{"n_kv_head": 3, "head_dim": 64, "norm_eps": 1e-05, "rope_base": 10000.0, "init_std_qkv": 0.0253, "init_std_o": 0.00731, "init_std_up": 0.0253, "optimizer": "soap_variant", "lr_mult_up": 0.978, "warmup_steps": 200, "final_lr_fraction": 0.0, "seq_len": 1024, "steps": 7865}
Below are experts of layer 5 (counted from 0) of a mixture-of-experts language model. Rows are named router (the router's row for the expert) and show model dimensions 192-255. Each number is 128 + 24 x the weight over its row's rms, rounded and kept within 0 to 255. Numbers have three digits each.
After each expert's rows: a language model's description of what the expert responds to. This comes from a sample of Wikipedia text that the model never trained on.

# expert 4
router:094161147108151133106119128126119174130077158151136116123128162157102088114106120161142157171121118128143183109147124124124113142108152116148140147147116126122156141143124168145121137115144110
What it handles: Articles, prepositions and connectives such as the, a, with, where, using in technical, mathematical and engineering explanations, often before LaTeX or formulas.

# expert 39
router:113127125139144177119154135081140126184134117165083113118122143134133147147113168126189119107106167136119144098134122142135106086108102168149113119116131151137119126109110128170111109165091096
What it handles: Second pieces of words after a capital or short start, often names and places, such as St-ron-g, D-ut-ch, Wil-ts-hire, Portaleg-re.

# expert 24
router:147113148124145152138132149100120124140071100126142127086155119138140119090112165077162099141133090126095157121181081093120086128106095145105158135096102122128146170144104099122153093195120115
What it handles: Pipes, equals signs, colons and field labels in infoboxes and tables, e.g. Genus, Country, Species, Coordinates.

# expert 19
router:117134182116150123126136111117158173125132111146132120090156158120079140133126148121148142102095107106106142117159143128107080127167097157146131132124124108133130125134138137150078106127112164
What it handles: Middle or final pieces of personal surnames and given names, e.g. Mo-uss-a, He-ster, Han-ley, Clark, Davis.

# expert 33
router:153108145092144144124158125115120102099125090143153137110179139118120106099087161113127101106142105119102154127132071110078058113118147098099154108096128110124161136142116151122134111167145083
What it handles: The -ed ending and field words in infobox labels and passive verbs, such as Recorded:, Maintained by:, built, released, Density, Time zone.

# expert 7
router:119140187135111125126109121090163098161093129147125097134174152138102135136119163136125139114120092088110174158136134128084117131161111162113113136184106097114099136085081091148120108143111119
What it handles: Second or middle pieces of proper names after a short first piece, e.g. Lu-ng, Am-eri-ca, In-king-a, plus 'ing' endings.

# expert 41
router:099135143095091126158128113127099122106126135162104109129118110126081169153133133152150151107159147168111179108168121096117116158167109131142141146152109094108126112153148078106105099127119151
What it handles: Colons closing list labels, such as Singles:, Total Tackles:, plus from, include, and word endings before by or to.

# expert 50
router:132146163111107126184107089122131145109133109140146107114122126076093121138103164125122117142129104127164149154140135145112079147109116133121143164117084163120140124113091139094131114137187114
What it handles: Syllable pieces of Japanese and Chinese names and places, such as Toshi-hi-ro, Fujin-omi-ya, Toshi-ma, plus the words Japan, China, Tokyo.

# expert 6
router:117108115130130085120186128089112172152103142115128103095131131182089157134117134083149124112109104129057163133150073142153127139145133146095114120147098129103111142064119150175163128127096106
What it handles: Apostrophes and possessive marks, plus closing pieces of split words, e.g. Christ's, Mar-que-ss, some-time, any-thing.

# expert 55
router:122147115113100161180099119093125150145118101154101077120127147183136122126107116108122127121143153147114137098139115113157097127148137116126166134142080144102193154119106123132140094109112152
What it handles: Line and paragraph breaks, section heading equals signs, sentence-final periods, and infobox labels like Personal, Born, Died, See.

# expert 18
router:111159123107135191096125169136102131163054142107130107135144133128113147167097139138109120163135098128135169134110133096099119116093093124139107117156133128108150169101134131182117093146139131
What it handles: Relative pronouns and conjunctions opening clauses after commas or nouns, e.g. that, which, who, but, when, while.

# expert 2
router:148144114107134147104163143072119119176109101128131090125135122134128123133133124148112109129160138136106156160111110131119142140125114115098126099168111121136125164151095113129147104172128075
What it handles: Inner and final word pieces after hyphens, dashes, brackets or slashes, and table-divider dashes, such as dis-ast-rous, self-port-rait, previ-ously, man-ually.

# expert 49
router:119125148135091116169128121097150128110130124147115067104118132134095067117103114102149147110110154161095144150145082118146131127138115117105088118109134132112154094124104100130114106102150140
What it handles: Inner pieces of Romance-looking names and words, often double letters like ll, ss, tt, e.g. Vassa-ll-o, Mulla-ll-y, Gene-va.

# expert 37
router:147113126120110116151157097090131113146134116168093132118125115182123144124131143124183107142083115126123115114143103142112083078060081136125123160126101130142124122119176135179132084190120159
What it handles: Pieces that follow an initial capital letter at the start of words or abbreviations, e.g. I-den-tifiers, P-ct, N-ume-rous, H-TC.

# expert 43
router:132135108120131124121133185136139157139094144112143106126114116119100158131083128160123115102111128129119148130108111083106144104164122097106126097167109171125131173114090127149119114127144093
What it handles: Hyphens inside compound words like free-market and ten-episode, plus prefixes un, anti, Dem and endings like -ly, -ary.

# expert 5
router:115122125133127125104125146116133116103122087141123114143119147148126142148125123123128139087112079165159128107135130126124104120137136142145141105129128151114111131119113097122080119128172171
What it handles: Prepositions like of, for, with, on, into following nouns or verbs, plus sentence-opening gerund endings such as Us-ing, describ-ing.

# expert 0
router:134164110106089148137124153132154148152062124183066113121120106127145088145109166175104103204094113122120157121150125139110132160093088114093128133167105132098107128164124151161127085184093121
What it handles: Middle pieces of split words and names after a short opening piece, e.g. co-al, so-ur-ce, meta-eth-ics, and table dashes.

# expert 23
router:133130128149141126151170138104111109168145106102089123101100119152128145144099135098109088150108128157144145096111118064142102111105146144160138127155112131082129123140140086146131123156136111
What it handles: Nouns and as in biographies after his or her, such as father, son, life, role, debut, and played as a goalkeeper.

# expert 17
router:069136123112139168165178153124145145142144143129105144103122125176118151128102129116112107092111098141126151096114113096084120115114104105113135118177120161129107155133160109154123119137096119
What it handles: Middle or final word pieces in ordinary prose after a partial stem, such as cl-one, introd-uc-ing, dipl-oma-ts, main-ten-ance.

# expert 47
router:118170161112128109111118088070142120149134152165160111121143138127111160135101124130121145101124162141120158136134118116111099142099097099127147137130137146112120130150087130099120114132094077
What it handles: Pieces inside place, team and personal names, often after South, North, St, Man, such as Bull-do-gs, Hong Kong, -wood, -burg.

# expert 31
router:122126109121143172178170136133120144159114073154140107136110137132124153086099151085115111119133122174083172160091098094117113151124120134103120111112120130087176137095124118155125149138121088
What it handles: Closing parentheses and closing quotation marks after titles or nicknames, plus words like name, album, song and closing braces.

# expert 44
router:132088130145102146156172133101126093072126165153161103100135137129098121134093141150135117148126111170081144128123146117139091156189099130152147157151130149119102092116113152136126102111125115
What it handles: Letters and pieces of Eastern European and Cyrillic names, such as Timi-ș-oara, Franti-š-ek, and name starts Iv, Mik, Ale, often in tables.

# expert 59
router:180129196119126132142132108075080134175113161130162114136137115133110178126111128149120124112160111150079149129162139138118122119166112114123166148139119137124137101121113097144137072111137123
What it handles: Last single letters or short endings completing a word before a comma or parenthesis, such as fals-e, Hess-e, eldes-t, Aless-and-ro.

# expert 22
router:143141130122085142184135098112146134113161097173148113077096118124112132146109142137124133103084166151085151143114093150101107140102108121093133137119134154119116140120125142132112135117162105
What it handles: Capital letters and pieces of brand names, acronyms and proper nouns in tables and lists on games, sports, music: IGN, ESPN, GBR.

# expert 52
router:095160118087138112160144120115151121081126132101118102143132139115090161104113113168133096145143138135158139163105073135120081114093116105154152139128108151047160166129127115129088118150160104
What it handles: Words in opening definitions of places or species: is a township, species of sea snail, located in, plus coordinate numbers.

# expert 42
router:109114108126128134200124133127104104149127114169093123140126124146123144128085166152115101090114127121148191113188102152162099140130134143162157114146152091106149154140151136138123098125133117
What it handles: Subject and possessive pronouns in biographies (he, his, she, it) and the first equals sign of a section heading.

# expert 35
router:121118122111157175118125140069126149116125087132102131088129132160115124101115131110116134160090128144114150111112143077124138115120135108102098132132126137134131136125136100157129101131118122
What it handles: Ordinal, superlative and year words right after the, his or their, such as first, only, final, largest, own, 1964.

# expert 16
router:106120136105130098148149105095172146117129117157124132084147160128101170099106142074150115109134097104106166143098089110101089150131123152099130101117158141134133151114080105126149107177135146
What it handles: Middle pieces of foreign or unfamiliar proper names, split into short syllables, as in Sa-al-feld, Sh-iz-uoka, Pra-ta-ma; also common first names.

# expert 45
router:149155141124146135138095115110168105138118138120105102098128163142134152159092112136108122118109124135142142104137137125112104161113121122124107149153159137109141122136131124179075106095103130
What it handles: Consonant-cluster pieces inside longer English words, such as fe-der-ation, po-ten-tially, vul-ner-able, democ-rat-ic, desc-rib-es.

# expert 27
router:142124125111100162119125113131122147109117125134121096115113127145127132129100135170143153120079137141121161142119101132140135120118091103094098114159173149102143165130118069151108123125114120
What it handles: Quotation marks, commas, articles and pronouns in quoted or conversational prose, plus dashes, colons and URL slashes, such as you, how, the.

# expert 40
router:131095126146147119112138158091132139141097138110140108113120119156152134116104115101190128134125059125084117101136120137120120111121092148117130110150079143149119157085136056126176111122135123
What it handles: Word-final suffixes completing nouns and adjectives such as -ation, -ism, -al, -ity, -ance, mostly in history, politics and government text.

# expert 58
router:115136099149163112148178151126142129117130112108136088092124120105129158143098108134147091099115148176132124097150077137132144114143113103134141136162162188117150114140150137160119126135161074
What it handles: Possessive apostrophes as in Attorney's or Critics', and mid- or end-word pieces like -ical, -able, -end, -ular, plus School and Park.

# expert 12
router:134167114073173118156141133132119096125159142131153118102143096107096136131108116113158104124121109112079154107149110103134089125177130126161156114115130134106134156159119133122150145102138125
What it handles: Measurement units and percent signs after numbers (kg, cm, %, mm), plus final pieces of names in tables, e.g. Earnhard-t.

# expert 34
router:135111112127111119170125145096147132103098159129132114122132143086116122105115139115128099143157127127137128155130096119165068136128092121116126149129156194102089116101122127112126133124160138
What it handles: Degree, minute and second marks in coordinates such as 9°16′24.2″N, plus pieces of transliterated Asian, Arabic and Indian place names.

# expert 10
router:142138144091129152109112119079117119125102123149117116063173174124125123101101133127178135129086122148135143123146108094113143108122134112122097111149122152133100125103129116142111089132122162
What it handles: Word right after the, usually the noun or modifier of a definite phrase: same, latter, first, event, Netherlands, 1970s.

# expert 61
router:157138160142126119117144185113096122165091136149111106126126116131123114121096159109132131147119069145099187117137134105120084136103131118102152084156081101118141119079139087148150101182123130
What it handles: Line-initial list dashes, table pipe separators and dashed table rules, colons, and hyphens in terms like first-past-the-post.

# expert 1
router:113135109117090131167168116089101116099153124121135102114150145128097145144122126112162126113145133108102136141108082128125148102097119119133100106141119143126146119092092103159108105158161088
What it handles: Short entries inside pipe or semicolon tables such as dashes, zeros, percentages, ±, Yes, Nominated, LINEAR, plus some ordinary words in prose.

# expert 14
router:147105156104109127109122151102194098154104148149119083106124153129112117128095140120126123117079146097116139103125093126123111137160131131145121105147135125114108056146072130201100103142088101
What it handles: Middle syllables of foreign place and person names, such as Bot-o-șani, Var-ga-s, Bud-ape-st, plus football squad codes like DF.

# expert 56
router:117124119152102115117093126079129092089126166153160127139129140133107126096116167104137127150110100145128152115157076129129064104094104151132070110128136125122107124120138152121101132133099107
What it handles: Word pieces inside club, country and proper names in football and history texts, such as Gal-ata-saray, R-uss-ian, Dum-bar-ton, plus DF and FW.

# expert 8
router:116118103121101124113184159093190103170113105148148093061154114099111146118113136085153157119091126131128133120127119122132110123129155128105132130160104171093147089146091133150104124213145147
What it handles: Middle word pieces like us-ual, men-ti-on, Bombard-ment, plus medal, place and Total in sports result tables.

# expert 9
router:121129137120129137178116116150150064108118136158099098090110158136112087179104142092099094118117105109088163128114115138114129121158127137114142144139136126091124134154120095149126120113092080
What it handles: Single digits inside multi-digit numbers in tables, statistics, scores and coordinates, such as 15'9', 2.'0', 3–'2'.

# expert 25
router:093153146134137119164125137125157120090103144109086111162124137104116124160102113110135116118119074124121144138124069129099138145108118101078144114127122139109153096151166103145106130099142124
What it handles: Middle and suffix pieces of ordinary English words, especially plural s and pieces like respo-ns-ibility, pos-si-bly, coordin-ates.

# expert 11
router:149139115147134149145146143128132114151129113125100087142106167152115152137085142127167118136116104152106173085125103139124103154101163131177101128118138116100159141097079125141132132157143119
What it handles: Headings and infobox or table field words at line starts, such as Seeds, Personal information, See also, Medalists, Apps, Date.

# expert 62
router:137129115144126156145110165077143113111131136107097106130108135160122124162094120120149117131121134189103137121099120124129057153091132112124135127097108181051116132112128089118109146127140133
What it handles: Words and equals signs in section headings like Discography, Honours, See also, Career, plus frequent mid-sentence in, also, by.

# expert 36
router:122134133103133119141130159089172124120070100183089100087109167137110170136088135139124093175138137128112133139126108107063100138094130094108177156117133121134148146104183135134128112106208146
What it handles: Newline tokens ending table rows, list items, headings and infobox lines, plus list markers like Succeeded and bullets.

# expert 26
router:131125113139121145090117121112171127110108107112132109094126112109129126166104145116124095142100127154121155092105097084124091104141096139101142140129125114118128163109138149138152108140133112
What it handles: Words closing a noun phrase in sports careers, such as Cup, League, Championships, plus degree words more and less and -ly adverbs like nationally.

# expert 57
router:133133129154132179138165156147159167097121118149110086091119126129123091111083123165093149115124110167074119107125135129113114129170112090128140076135106143116147148152141113110114100117145081
What it handles: Full stops ending sentences before a new sentence or paragraph, plus final pieces of personal and team names, such as Filipine-tt-i, Reyno-ld-s.

# expert 29
router:138115118139149141139117143093150108125090119126080123087137163121122127077087120121107070114107104117139127144127064133099095122068097128138101138093091127102151137107151096136108124151105109
What it handles: Plural s and field words in place infoboxes before a colon, such as Area codes, Highways, FIPS code, plus coordinate digits.

# expert 15
router:109129135142122119114174143110183103160108138119116104121117142105114106157097119102154115128067087164148151125183108140077149123114112117119127150133141146117154111140156115177099117141109133
What it handles: Middle word pieces of Latin-derived verbs and nouns after prefixes like det-, comp-, con-, such as detract, deterred, cancelled, concentration.

# expert 38
router:125135133125138121140172136106105096135125107175124132118177129131098119141124192165143151136121147120121136146131129129097110125079111161134111159151078133124150099081150164166153083190150126
What it handles: Coordinating and linking words joining clauses or names, mostly and, but, or, which, however, although, including, plus commas.

# expert 51
router:109155174144126172161145121096106127118034127154111105150168159140092124137114133157126129159166098105096156122136131130078144148097127112158109147171146137104135139096137131149149100142126114
What it handles: Whole-word country, state and year names after a comma or in, ending a location phrase, such as California, Canada, Ireland, 2005.

# expert 20
router:125102170093130164136111126086109151113081134148129074140097142130129128106129139174144145118117098128147133090122099140085088137100121093128110108164102148126130152132126135123139129162169121
What it handles: Pipe characters separating cells in Wikipedia tables of matches, tournaments and results, plus semicolons in flattened stats rows.

# expert 46
router:132142098099114145115147139118127077118145146136140111101094101116107133113099134145100136136128141133102152118136108119147108115135135115109160094100133188115132119136151161133116138137171115
What it handles: Ordinal and quantifier words like first, second, third, final, all, only, later, often in first-class, first pressing, debut phrasing.

# expert 28
router:134148105097114157131180108102098128126147109151064114110132090161133104138100177128149118137119133112102136102138077121145111148082100146120112143140108104116141138150141110179130113135153124
What it handles: Short inner word pieces after an initial capital or hyphen, like H-on-ours, Ch-r, R-adio, plus hyphens, pipes and year ranges in tables.